python train.py --d_shared_expert=0 --normalize_top_k=false --n_groups=4 --lr_router=0.000907 --tie_embeddings=false --batch_tokens=131072 --seq_len=256
Below are experts of layer 3 (counted from 0) of a mixture-of-experts language model. Rows are named up (a neuron's input weights, with its number), down (a neuron's output weights, with its number) and show model dimensions 0-55. Each number is 128 + 24 x the weight over its row's rms, rounded and kept within 0 to 255. Numbers have three digits each.
Before each expert's rows: "comes after" lists some tokens at least twice as common just before its tokens as in all text; "raises" lists some tokens whose logits its average output raises strongly, later layers aside. This comes from a sample of Wikipedia text that the model never trained on. Tokens count by the router's weight.

# expert 75
comes after: " ", "–", ":", "===", " on", " ("
raises: "5", "3", "1", "2", "4", "9"
up0:153110144129120111119135143121098119131116155132143143115098133149167079134145176106136127176136140154093120145117133111108129148109132156137132147135130148115133113117
down0:088100132146142158167111125088126136122094149112110155133148122164105128159072150122144077161091124096157133123178157139172105134123101111124149129163095095153116144119
up1:156162152167132123146156175126121141109107139152092132155076161099108122162096165097116113181154129134156147108121143168117111123116100137107157098126129124114097119102
down1:077141131116130129132118093122116157118164145128105132181150108155099093146115127115118151111106113122157152113149186134118126128122140165148157152125101137120159135102
up2:117120135102121125111129128168125140106134100138138137096129135128133129159134149146120135101157131156130129132132110109165135148125137202151126105145104161112136136138
down2:120147153144135138140108120107151125119104143119159179136154102149127107107129156140099176130146179100163133131085129120153093113159128089139136129078145094101181196109
up3:155152132131138138155133111138099121111092162128149102122114137097138139168152104120119160165124123118143120126179151110123103098127116150155120112128141139127133116151
down3:128110084149110136116089135163110148177159160163135160112090094147119102098170084132130145143132115135135141125110142160168178116117116101095097053163123114134172146136
up4:084106105140112092110105126123086124118128144146151148158124118156181085139137140130165110158113152155116136149133110140133122130109150139131124132144147127137131114162
down4:084116157119131126143132120107109124129117170101118117121130144160129105117160121140130142105092106045179137102109128084139099145117103157140153132114131110147130113085
up5:135134140115119186114133138120099122126161168165092122158114146129160093145075106141130123151122129107175127116124148183127125150106130132118117139095113167185116103089
down5:138141107150118162147149158166113170083101144130093152122160120169115106130108122119142089133171142173109130180123087135153134138131113118172111107151149109130075155106
up6:135127161143140157138132151157165116132128090134108160122122135119180078121085161128119116131176141163125171143129154143110129143115102104118118142133147157095097151108
down6:128091133129135115157151135139129127130115151109133140123143158122159091128108138148106080110147110140092128188123170169093140091133117122144131134126089137099110144098
up7:133123124171126131132180124143082102145136145107143084169126110122162167174093101120149120132101132139121148144133087167113113117111072126107131114131099088143126126131
down7:088140166143175149135121140068144153133115163130140151154106132138094135124121150095142156132150144120137168137123131127117133059137107102096141097120115115163113104155

# expert 22
comes after: "7", "9", "5", "3", "8", "P"
raises: ",", ".", " ("
up0:116071125135147192170173110124112099139123140117131146110132157107157125135091141130108155149126108144131075138131061181117134161119114126130096148127135132167095154110
down0:132104121119143112147084162121153137125093156136110142093103160119097149140088150141126119111147136117092129089156158138149151110148102101155134139139116111069098131104
up1:125111093121116180153157123137185135168126120084162135105133108129118154116144092111126107116152117116108139111155168134140130108136123145144129110128157119107126110153
down1:138124146130126135089145104169104093129088126152178136149144139112142108100117146113103095138116075158149130149147119120133167149142122174136124117156120152138158086135
up2:123116197119120157146138100129170122129129179120145123160138170150159077115120171134099166154123163133135074097112146164121130104121151123187100144121161135131105129150
down2:122158149117110107135122128142144146071120142103129099118120130119133114136114112114122114132120150167172123123091127100115125103149203096134112099115111144112146082133
up3:141108183169135118160119116120131133085116102144114154111140159140147146147170116115157110155126166125141169132139110116138131153130118128145089139115120152099101104161
down3:141132135154154119150091132175094124139160145151128149126141130144140092130113127126144126109129136126091109122143129129138158142154137081091106095147131082158109115064
up4:130167193158121109123139116138086121107159159086106075124113095106176099182154128128115120113110136105151077118115125158166095124137124110126153140154135128107116101127
down4:143133166133097116130108158106148125158103131117163072141113126109112107116158111110108125106121162127139161101113144151137138170152123132115143159121113158105144097149
up5:143113153130148129124117100148100145134126136140106092135111130125133060130106146112138116078105143147120131127137135144121142112106120194130157114127117132107126136161
down5:166133145135127105093169135069057110075145114139147117115110106135167090130108143113121100105116111138122199164144132117111156117076110122120115103117173128139136078150
up6:096158141137147139103155110116133127108103123157144146145129103160144091124108140130113113150146149114187186100133128096114128113096114120128105145132136133166127133154
down6:136151176126156128132079127102132110101144126128142135109084111153118139111110114079129071132146175129098104121119139139172158099146081136117114131100117119123116156115
up7:116112151124106146141111152125142095137099154113140086125118151106142087178152164130150097132118133190125131138122123103128145144113124123159087101135143121148113134117
down7:132110116156084146129087144144100156157061104098158166121136126164121078112135137138104105090169109155083093116150174179140135125117118111152104129144132125117136107105

# expert 26
comes after: "0", "3", "5", "9", "6", " sp"
raises: " (", " ", ",", " and", "-"
up0:102093146162137115161146151100146106116115148126140118119105147149148108118099099129133095146146140105174168134159122141147070150110138125106121152128122115110133099160
down0:174113149123163102144126147118119123119134110130121167140122173114125109135145142111131131142088108088147150131128122113125118130127121142148066114083121105090142120097
up1:103148141121130112137157115137133117115107099141133070121127115107090122171135101143109118147091149184130133129140122139119123141112176145124135140093139121131154145112
down1:085183096151136177135091117154144088132151112162161107137158139130120092152133108114138173146114144119149082142114117119123133149150114094152137151119136112130113043090
up2:112107119181129159142126139147117162151120129105108127132107150189079092111118173124112164116102187128149133128111145130113098124128104126159107141162092129101092099142
down2:140072146127120124077191128100123147142112138111169120115102152151145146133123194152109107161142123123131112139143157102161096118138106125165129113135135093112091128155
up3:150156126166135125097097183143099122114093123153072113135071081113151126142086143115143111126094131144140139050141125144145135097132149119087135101121172138127128084112
down3:167110137116156098157093123128149077125132140139139112122129124173111131130144096129142179140126102089153148123106147129118183162087098149130139152103135126125140152110
up4:150132159123138131115113122120156138123167137134110139140106109156157100138132129128110112130145142158127131137110140100172135178155156114137094155119142161120133098098
down4:153142082154130147149096104070101103130124142149128162153102134169103127169125137111136141128142156139122119149129124090152122149132139107141169098153130103135186104039
up5:125135099129139126154131152155147153118157079106117117125128129166126069136111145122104152153154148110105133107135143079097123099156160088118099126145176168104136144117
down5:116150129164137117091148098106120141113186095124142148112195101108143157118115107094118180143143123128102150163132107146099127139135169080108084089113144145112135153143
up6:137106117115130169152158178119134076131167131120140122119149108124134132146165145103093119121152112141130151121116124131147132150059095157099151112108134110152077139105
down6:142110109140141119120128130115112127145122143125092111115129104148144145137110150134142154112134143098123105124123127130127169160155115081112101134088189129109115133112
up7:126074139193113122113173069144159111120202140132127125154142103136145122170197146137111142122082162134163157159139123121112117105107141158141188141118161118171125138108
down7:104157132135141148146094108144125124110137126120141120160189148117146148141129111098132081163106108088144074135143096183171110123174154144132083121113087098156136147148

# expert 85
comes after: "\n", ".", "==", ")", " ==", "==="
raises: "|", "==", "===", "P", "For", "D"
up0:161107131116124109111115177200167136108171096127094126149123124112158082126164125194136116173121175141110109132080180134114122183137103145137087126132093135147118150093
down0:095148131114103129137152129075086119101101129098113128107113126117140137141093068138147158163147106095127095147149134121166089125134075137119101151110124115161113115138
up1:126127134108080137149117143117110101116111128174088124127128123121116156134155118114112072152101138198121081135102142161153114139138120176158166089080137121120097127156
down1:113096100152087123165148095109122181125099154100120170105146121140097171098098151107106132102131128103159093133137139121161131114133126159141134096115143155102099105140
up2:113114161128103144161096126146070128136163101117121097128100131154128098134106131140074155118133136168128108091141119124125115136099128126117184105111154114107140138083
down2:139123136126137111107128110147120178132127124141140115100145137128112120140142154100157143154158089119129117122117117135078120139124140124137141077151095120053138138168
up3:123131084164121117121217147118133079162146124114125138140135143148155112134108114139101143146106121138119131130164124133126133121135179145151105151137185133129103126119
down3:110110120116145097097091118101143135125125122115123109072139142112091171100137098145085116153111108120156135130111083154124093125157144173097141104190075151129150132090
up4:161120145162112150156133129140094105142141103156108127127135085139139115149111116181096116127127140142146137141158144118141126196121148125121163118110134124158122127127
down4:173121140159114163107139122130154138128131115114158129166087134112125132085163095114131147099141115168144133103138132147146129160115155089135175128138105160127150130136
up5:152138121110142133165125138113116137157113141142128162129124147143094149132140131106082097184126126137118100128094132157131116133139126205158103122131116124153095156114
down5:108129061152063124169141092103123154117111154103124117145130096120098151134097180101095143119135138149149112119150127126141132130124131162182150125121143102110118106130
up6:152122125118126143150133115144105114164091128114121094099122160169109117104164120145105145157167086133118111141123132143112106122101133111156140070131131142122152169113
down6:119173145149141142129177111129115142094124162142111124130139122147109171143112147108132182143150091136111176131158114107136132135126117102155117118147072141111117132112
up7:101107164136103133167122146124100120118151169063154130119107142113087117134133136141132154101139145116143106165152101086136113132113117129122165147121112112146118138100
down7:135103118156169139154164107150129145090126130134157157143109107149111120160128092120110153128093126121112128088103141124123127161099097109130111153126096102156133120107

# expert 46
comes after: " was", " were", " is", " be", " are", " been"
raises: " in", " by", " to", " as", " with", " on"
up0:136118144110158134135178105101112122125147121122129154153113144093111122136128157168113130136184117138129123149091104119138129130128110095145085176149099130142046126141
down0:146104162118153115157138149111133138140131134141127114115160139120103134125119173121135150131136081130141117140133178108120139136129141107160104132141124118117121111147
up1:132109141108142121103095122133099093089138090154067139147083101113153130113133131111160119144151159201123140143123137122100158156104127104116117111138105137131121065120
down1:139103118117119129139115137141132124059106148108142150100100120140136111038090177109131116171115113156128157106117130144061186145111133147111130157080124130146145112112
up2:108130124157136148140122133094126142098159140168127126173155124138141144138125115147103129137141097124153126114111132137108149142129093139117128113119129099188081145132
down2:121151132120132098128143130112114131102113104158122109130161085109160164145107120128087143132124144143116169138104105151116126144141102097097132153115133150116131115134
up3:113142108169114118157128173143146130104149142124099147144127065141135129161134099130122141102136155192133095119157108135117101173130150129124153047127105147098134136148
down3:150176115092132102141118138162142124186083141154115130136161121146120136145113118150128113099097104126133147126128146165144151110136084109151086138151133099153164134115
up4:134124195091113129128135147126152127137106125111139110141140110146146101134153121131119115102112123130108133142186142112123085155126131140184126132135126156121111134139
down4:131097121075145129118151117163145111105128122111116116141111127113091132103145110165147147135138136084101157080147108118133135122109121131131113207113098090123104129114
up5:141170104083159121127117095111101137106112132155096096121159152098137106138126097141120118162155156131150102179139119105067113101117132166082157182110128121185122098127
down5:109205102119144122194170127106123148096136103135119138144143147101109111110101111153168139088156173144126077097127130107167149161147113095132120130111104131117159123109
up6:174103092156146136136119105155137135142075099149133143107099148163159127129147121142109140111140118105110091099095122093133126191145105128109135083171140118057127136127
down6:152095149103119093134134132118138115098177126147125094171139140146140139139197139153134133129149085110134127110107136138152136135130110152087126113119154111139083166127
up7:108161115172125143156143157149150124078113128144091144144134147148132123128106118101135141105129146103118145091096159109137117152114119104149097150111152138108134117122
down7:134130108149121113089085145109076125146171143166128132083169169136125082136173116170132130089154149098165100125102124108110100136125112149102096153102135123121132147148

# expert 88
comes after: " the", " The", " a", " first", "end", "at"
raises: ",", " and", " in", "."
up0:109153114124101099126117117092094168155098122133129119124139081130088108139111124134124114114099130112143162133147106130116140203044142201095139180129172108172127138146
down0:138139093151157123127076146118148138117124145102131135145149133146060138167141120152138132082126140095171110110137104121105150137136128119131092107127178140176122127128
up1:114109091151070136120135117131145142103122117146132069116130124198133168123128155109138109164157140120151130133065124093108127131091114121124131138139095120114110094164
down1:127163121090160158114075155125119114106092127149118142136094111122145107120143128150111143150112168108155157139144142128177130119142094110109127126162131081169135121159
up2:123132120120157137159123125113177153126095090159126123150139090133136117149153141129140138084133137166126178166158110089133087140139110117131148172142144131213144082131
down2:140109164153094154106109080103151166152115122133157096125135083117137138103118134106115126096142137127093092133143138111166098146123117143150133155156135120143161093115
up3:140125135135115111131112120195149113119121115131111123127119173125149156155154109153137106134097141141110158111117133133126148138132125153140087120144149120135114116114
down3:131123115114134127146131089085120153163135109133127096126150135124153167127102129124152112129156143194099118124125090138114167179134109094078106106135124070160111152140
up4:104108113133124165148161079131139156138157145086137091151123167163137123139142129138136149149175136088130161158070169149152134095122078126175121125145110123136142105145
down4:118098115131112121172134130159123167157140117105103109150105171123144093133099111147150128141134154094137127082184133080148130124159057145160136103150124082118136125149
up5:149122110126107147132154101168141145114140150142089143132141096089169092122132123127122121141153114130136170109108116158160138159106192157110131115168161120152134128090
down5:117118142071125156169127123121113096120145145136177083152157173104150130151166147101155121139144114115111068099158102131107143151083149093107149117124149121108159125112
up6:118132133177083134152128125139104112095159103113053166101107173123124133123137169183125096118099115100151176096160107144139142133129168111096093112128099161128109110099
down6:110127102132111139105154158136103131115109162150131100113160179142130121152127127127136111157110132128106115118142123121128119068129125104088135164162125095178129118118
up7:101118115145125114144117140135173110131137115151107150112116134149147137125122121101123109119091118101169168068118133080126112117119112091106126143132120143133112147142
down7:146106133117154137137109093112133119106073117151116137138139126166151111110090082105110171114096112137120140130119125121137123116116128125131139143102153138114154125104

# expert 81
comes after: " the", " The", ".", " con", "The", "=="
raises: " was", " is", " st", " |"
up0:116139111213153111129132136139140137094193105126111119121138083103149145125107148121121126139084127148141143095114123152169114174134130182091132115148144150094101112158
down0:120148143108121110128140161126198160098154154106150160150123135122129104136124151163146099151116076147128132143088163130140113102121085125145128124152113079156113118096
up1:134129144161100180097112094134146142095140124119154099149163133111153112116114101100126126178111154147168099134151139183127138158137103140165106152099125103134120128139
down1:114116149164095133119117148141081163137091107122097140111115118127109137144138101111145125107168161104071148149099115145113149131089130107145101106119142070141101139125
up2:086111151094135099152146120145156125171095193108124099130100128119127119137139127145144119137155147138101133100115192126157123118109113119129157107116138142150164077148
down2:100115077080119098121124154113129153125177134055142112155127091153126145090106151142090125163098154143139157110073102076110154114145166094130148130117127139123140091151
up3:127151163142130117139159095129160115165130101150132142122119198122154120165051133138121126145127173119132149108120126190115153135088109113136099141143122134179128099093
down3:146097132134096108130117081108118117131110158144113173107110087123156159126171124128138131146126104154126150105151128122128149110118095105135136126121114112136155072118
up4:128150115174144152114119099127134127162123130139110152116134123164156153128087101115110129150090154162139103145143112128133119177133140098150124134179120115108118134110
down4:141151143141140093161118106115153081157102135130118150080122119125159117126134109069108125093144145164136126155125102103118096132148119171119119094166109109110131108165
up5:145148125116149135142134099161141132125091122113102126122143116105103116129118122116127126159144114086131162120116182121153126140150135101131132132132140099089134118168
down5:146111114106145083158135136140103127117128134124095181102143159127148128112097168115179140161113115144143123151150134103137176108170112130115139111173142094126118105134
up6:129110118125128177146112124115118144060122174134147128137082163128118156150156087154133139095154120127129128141126104162129125108122113124101109115164142103142113120109
down6:133110134077132137129135109127159129115110118117172158166100169135134130152093089147128125145174128140077103120184151128120115141120117129179139154193150077116119148106
up7:179144136122161122142151115118127130132123145167121130131128087133171130118109197148067128113133133109143088113154153139140106132128118169087143169114121160147098139067
down7:112040120117122154128132132139160159085141130129093132137116125102083137145124188159109127144126107157133134149149165131185158130113101123113108183120122126148099157112

# expert 95
comes after: ")", " |", ".", " information", "a", "i"
raises: "-", "\n", " |", "1", " "
up0:112128130154128154100155122170082137086103125152097165137076147093114133120075097113126149127127152123137114103104139138149144119137120127117115152131147138095121108130
down0:132094161115189105145125126157105104128148164091135132118141207168105140128121121087126166124121102105110127165116134096162168154153133175067191101134092144131139112125
up1:141118180148127136117115117115130124112136136131117110138104159092129129121157115108129136117124149140151146127155108126111103145107167162126112146101087129139092132142
down1:117119124152168126137120150098136106182139177149170114112102125123101143186164111089158143140151142112129118095146125100155117106120129109131115133144136126121138132130
up2:173115093125130125131130109187161113126132142144102103122109139131110138120147130145089157172127137082129133104114142136125116112136145122142164102127118151123131145104
down2:078106099173111133126087110115096107123122130144150139100120122154115117137117122135109110109121119135133151115115094141144132133133121131122120120119109135126119120123
up3:117132111133122132149161148083117125094098121097100106144112180138169121158135158123133138114115144123170163103138130154139108133119101149151128118108145120163113103129
down3:073115120090151145138173073124178149111101121127162108132098132123121113126111186113128115124117104114136141104140145149153127125151114117115124115172100103141105138101
up4:157131060152155115135128130139156114131119090132130108125156130106088144133094121123109152151119159139142142139084135136140098152099142098092155140147148105086107141147
down4:088127140162158101150133109110126098085127167106130134085142124113131132131121121142123129127111127148137099177171153140143114107127133135128125132130147163116141170133
up5:100109129103114111127149107130103145159161149127117096151075139124175118128138182127149104185101142142097149132121133120106133155130142108120166135148126144103142122136
down5:161114132101139155183179123143095123130163126144111172132146166122135133156123064152170119173153138148072142151149129164130184153137076117120150112136105114144122128069
up6:192108134180120137127130119104130125167123147193158120140131140124171117139091114122132097141150140155134133133115100099117154159099145137117169158134084154119135118109
down6:112079133147126140101145138192156156110135108117093116127119122157128153120120104082065139114130121119125124158140147135105116097113135124132105102100132172065119119116
up7:136123135131133111173153118117083137172122130112108102150115150149143158150139096137125121155141101101116156139150133037112128144095062179124106148105180096163135090078
down7:124154120130112141087154177154127128104102140136154155091130080152094138146093145129128104153123144156105127113171159083129119140176127128144104110086147158093111116090

# expert 8
comes after: " D", " d", "9", "d", "D", "1"
raises: " and", ",", "at", "-", " in", "i"
up0:126131149209125118161113108138118127087168128115147105131124114093103140109142150128144138151102191128158151158117101147151130146119164114106127166113107138102097110144
down0:163133096120109122181110123084125128099096140138100121139091130153160138160101147113146147106126161131155147074153136165115139145119084112143175162148122101080100116126
up1:120112166140119146160155156159085117148164154144137128126103135149117094134131139161112104129139116146144123118109138094148094124085133136103125115059132122120088104126
down1:149133159143120103142130111156126144114110141088116112162088140154163119158142115146112136134164143125073086150140131146083136104125116136155123069104118172109161170113
up2:127127178100153121117147114140143099121113138100141102157133114161178114087138107169118169120112107133094110100129139103157117142139152086141134138109145137134117127142
down2:094107141143155109109098113110111128161126129165152137099129151083140125106142103125123108136132124066139137086121158177116128131145123112113116097099110139122148155128
up3:108090123142142144116161135112096118102152065149074103121117111145079132146121175127134140142077111149161133143124160165106135161127153138074109122142111103067097102141
down3:111148162173115096084130112084132152123120148182122135119160145122106129096130116125125099156121110128164152169162135148135147150143120111111103075145081100115143174110
up4:106192155131119191192122122101098119142148144144170140123093110105135112131138094096140145135107128144140130108121131111089128085130119137159084112090123122145149142125
down4:105129108111114112130092117084147121147122141141111103123128110148134107138082124126096139097099174110120124061101123115156129142172112130173145113129157089134169118108
up5:154112114134122160117125167114092154126087131117134133112087103085122111125141125103124200118143133147137114115159149119112151122121125152147145087174144138115117138145
down5:140099101114151116167135168138147156161139107149140129130092109160073098121127120111142164106115123090087137138075133156127093111122144134134139119080131093138161094109
up6:134123123149133115152153118145125099141125116121174132112087165166124134165086131108110152166153165155183147129134138123137106169122141167100141118090128125107084144145
down6:145168146118127135114097142104104119113121121112104134129108134100086114166124134117124142137127133094155121157131144110095126105126142128154118143135134127128139146109
up7:132123141127148115142094198119136102178148146091127101118097135089123094123101115129106137144139128106108122133177105106123142136146135084129151127159122135123134096135
down7:128123086075115104105155147133144113162114138126106111116170126124101145152130161149141134121139153119128130109090138134149133162084129098129122143138144123110115125109

# expert 13
comes after: " the", " ", " The", "The", " an", " A"
raises: "\n", ",", "."
up0:169142180141128123117117119169117118091104103141123113153129128128151098113120189146153166138121141110148149096118148106134132157153167122108120092096114160140111161107
down0:133080117125150078155120066185121127121160131115111149092126131087137187120139142127162126108137066116133114086138102107093116107150124147100106100063135112162153161153
up1:157087126162103129112128154154131108138136118156145148129114148094113134097123133119113135145135137142112149116126150146126109134114118145146121132138129077124112131116
down1:138145112123121143120107137172127140107113116142137086091093140135145101171073130129137094136115141146107126109128072113113111149146124133103158099140153127157148121145
up2:136096093099148112133104105126114118087099163162115161145125189093140116150158135141107061140122152199140105130127187122112115172103134115161083136143096141075108106110
down2:160102157151139131165142107100149104149112128116155134133136102130169119131154116139108120154078118111135155136123161160105142132117105113106102152088122122120108138098
up3:143163124122104118158128130137090126099125157123137104129109090152161155117142127154113132119102139115128111147123114140132125124094091153140132129084121120145127113116
down3:104148136168121107117137106143145126085112127070129073104167133138101104132163125156152127155108131090155113108149144112121135153153121119128106132140087111156122146113
up4:111140142119093137107104098125082108116106112160099137132155141127189115123133099099135151140134146113140143118150148118121153117109109167189166099121136143109106116147
down4:112149127135110150150129098114174146146137135120127144176081127109105103180107122137138145120135129121145104087138178114102097134132076118153103160141128101110116127101
up5:158138151157137146149135075130148123132135148131157135114152117066144128105149162122129121135125174107128109096094173146115123121062144143134156126138102141080079073118
down5:113158187106146159160117094132113129122105133141144121131089098117153113128136164112161160134143125143142144122176169113131140142162129122126130084124145112128106153113
up6:103104169087148129101093134122151136088098120156162148115138161150108066190133137135135120113111139118129094145119121113131113147102134152140140186126093117104122129123
down6:158115114137138146119112066109112142124128153121150123188173140105109098133124127166134120120065125070152177119094102107151149118105142116123106184120107157165134142098
up7:088109102142147154162150186132152118116129143145115159138116112081089135164138117137123151110114151131122114125094133124152126111151107096155102108137128129135144134136
down7:132147157168116138073107105118130125151182108104166111185147128118170130131139111123138098097114150131144134110127130124147093126093140188115141121125127119155147153070

# expert 20
comes after: " ", "k", "j", " (", "b", " ft"
raises: " in", "'", " "
up0:088115143143142145150173089189159120164159165132148164134124139141105146119132124109095123146092141114171151145155142106123118166112125138077133116110116134129097120098
down0:104143090130115114113149130068112131152140159137108172150080112139118137116144102113119123078132158132124110171137116147124104181117093154124080126170147156145132148121
up1:104139153125078147130121123153082124153156163124070137105151117105123103139166092122129150140156147116139183143133134060162134158135140099120115142175125137103124124134
down1:155145112139143173075127131136131141161173151117136132145128135147094108121154142133137149115083118091151111140121104102129170133142130123120086103136149158074098135089
up2:135151136125137139157135097120163097140155144106107152132129119146097107109147117182107101117144160126079128124123121132120141136094117138146096167140134138148144123122
down2:130099124193128170160133119148165081076117115098117132148136138182142144128108138093160120116124104119153111128144125150098150125100136170137147114118136134162123084131
up3:109131154140115143158130156178136119111141158105181113120117153134146140124119157117092133113142118123101168091123112114126108172101105136099135166153154115124156112133
down3:112130107119109103090138100115095135122131153124100123122158134116120120140095147135144151143157081160144124139092138141118091167111092143093110118105155157110143096109
up4:100110117118104161201120141137113104117146177072148124123112122157111099130098139161105140153138144132150116146162129131130105092144144147164127116135137122110118146121
down4:097079156113105164133132164148123169057121131148132144124117128152135135091149151135114193104138108096146147124119131135112118080102131104124091152159135149127131109112
up5:102137158130131143142110124125102132102123110169141100137133125125172154129088126151119163128139126166098131124132112135124136081114134099139145157068182106119098143169
down5:116104107133140128087137135141126112113097116118123109120098170126141125116128118148141139111140143149142170148143097138134125126150128196139164128157117096103128136130
up6:133099145111117122127112088127183087139118120168129100095098152144134111122123144136107117110157137133105120140124111071071134142105161072113166153146117176135156105107
down6:137133130141155159098152124144115134132146172149140140161125152140130108151148113120124117166135107106137151174154161100098142141139115133122122121122089088172101104107
up7:101105161147097144105126190154097139127125107150155101105140117119160118122146067145147153178131132119167135154112156103112131124123125155107138078115100119096068087163
down7:155169136041141112119182146111136108170132176169158126144119112093095128113092162154146146119162147151149135124141126123123102150133155130139121131112116115089129141151

# expert 87
comes after: "2", " ", ")", " (", " In", "–"
raises: "1", "0", "2", "6", " ", "5"
up0:151157101150139166153136103124164112132106145071115103148122117169142109127109152105114111165155124126146142133101150119127165149122131133117121165156135115115109150144
down0:134128158136124139121115124142120150096136183092156133155065107145118118114111133139123128142073099127178124143108133116129114130092143133129129110081158146118112128125
up1:123165099106176133133129113118101111132130171091104123134119123115105110144138101149136154105090135148130082120140121149154109113165160090142139148127121127097157118084
down1:145159115119120061115109099090135089110120153145136114090150155130147090118129096132157125090096089164126139117101094159104162167115161135120159163159111157131171125111
up2:150153154174115142124110124138141116126166107148107155136132126104113140156150146138128124116118133100146127139158122142121142183106119068100129114112170160111129092088
down2:153094144139153117185155122138159129132163120168127142132151142150075114138151120153104156113156169096095156102121118167130137145122113131130137085148122109137081144151
up3:136127127152157137167151104120091105103135123129145130168146158101115114182151096114093167129105140167169147128152124104129115104133125139119185142104139125188121177076
down3:111108116140131139140102155149103125121136131105147112145145124079169146125122124080143088177116120155135115094155145094089158148152088176163152165128157131115126145092
up4:143130164145110173148135127136158098131155165143108145108130144111145150123097137173109117140134120138186128117096146101116123126149144162129134129119093108138077147153
down4:093102125139123139141119119126158135102153162138196146118132102136119134121067123099116175106140134129115090138104133102142141120092143131159148156090107155102136118121
up5:183079127125112129144152142131147151124101135116155142100110134115061135118144092137113175093162134131134119143116121144123137115119116083166128138100139141141115178150
down5:177120089162166144159116113134137114140086098171151098100161094102102137154122100127105178129137152097135124099106097159058161140133124106145188140133094103112134074151
up6:164114147159158131132120125110137134162091153144114117100134118158099127129128133166129113095130123117162158149105134108152139142150114097095130160152138119152094075149
down6:132158133107128145136107094117093177141117149095108109127137161153133184123147124118139117129109094088156119120123166122145163161105082118092134136112149099081128112127
up7:147117101149134144184126105149113105126143123143112146155114146104125090136143113159133146120098144128166098162144123136203124121164160102105152147150107146134077154125
down7:175132108117084147140127125169121127133143112140167133125114132129153104098112111141124117146121128191110119138176115144106162132164089099094129111120129198100145140124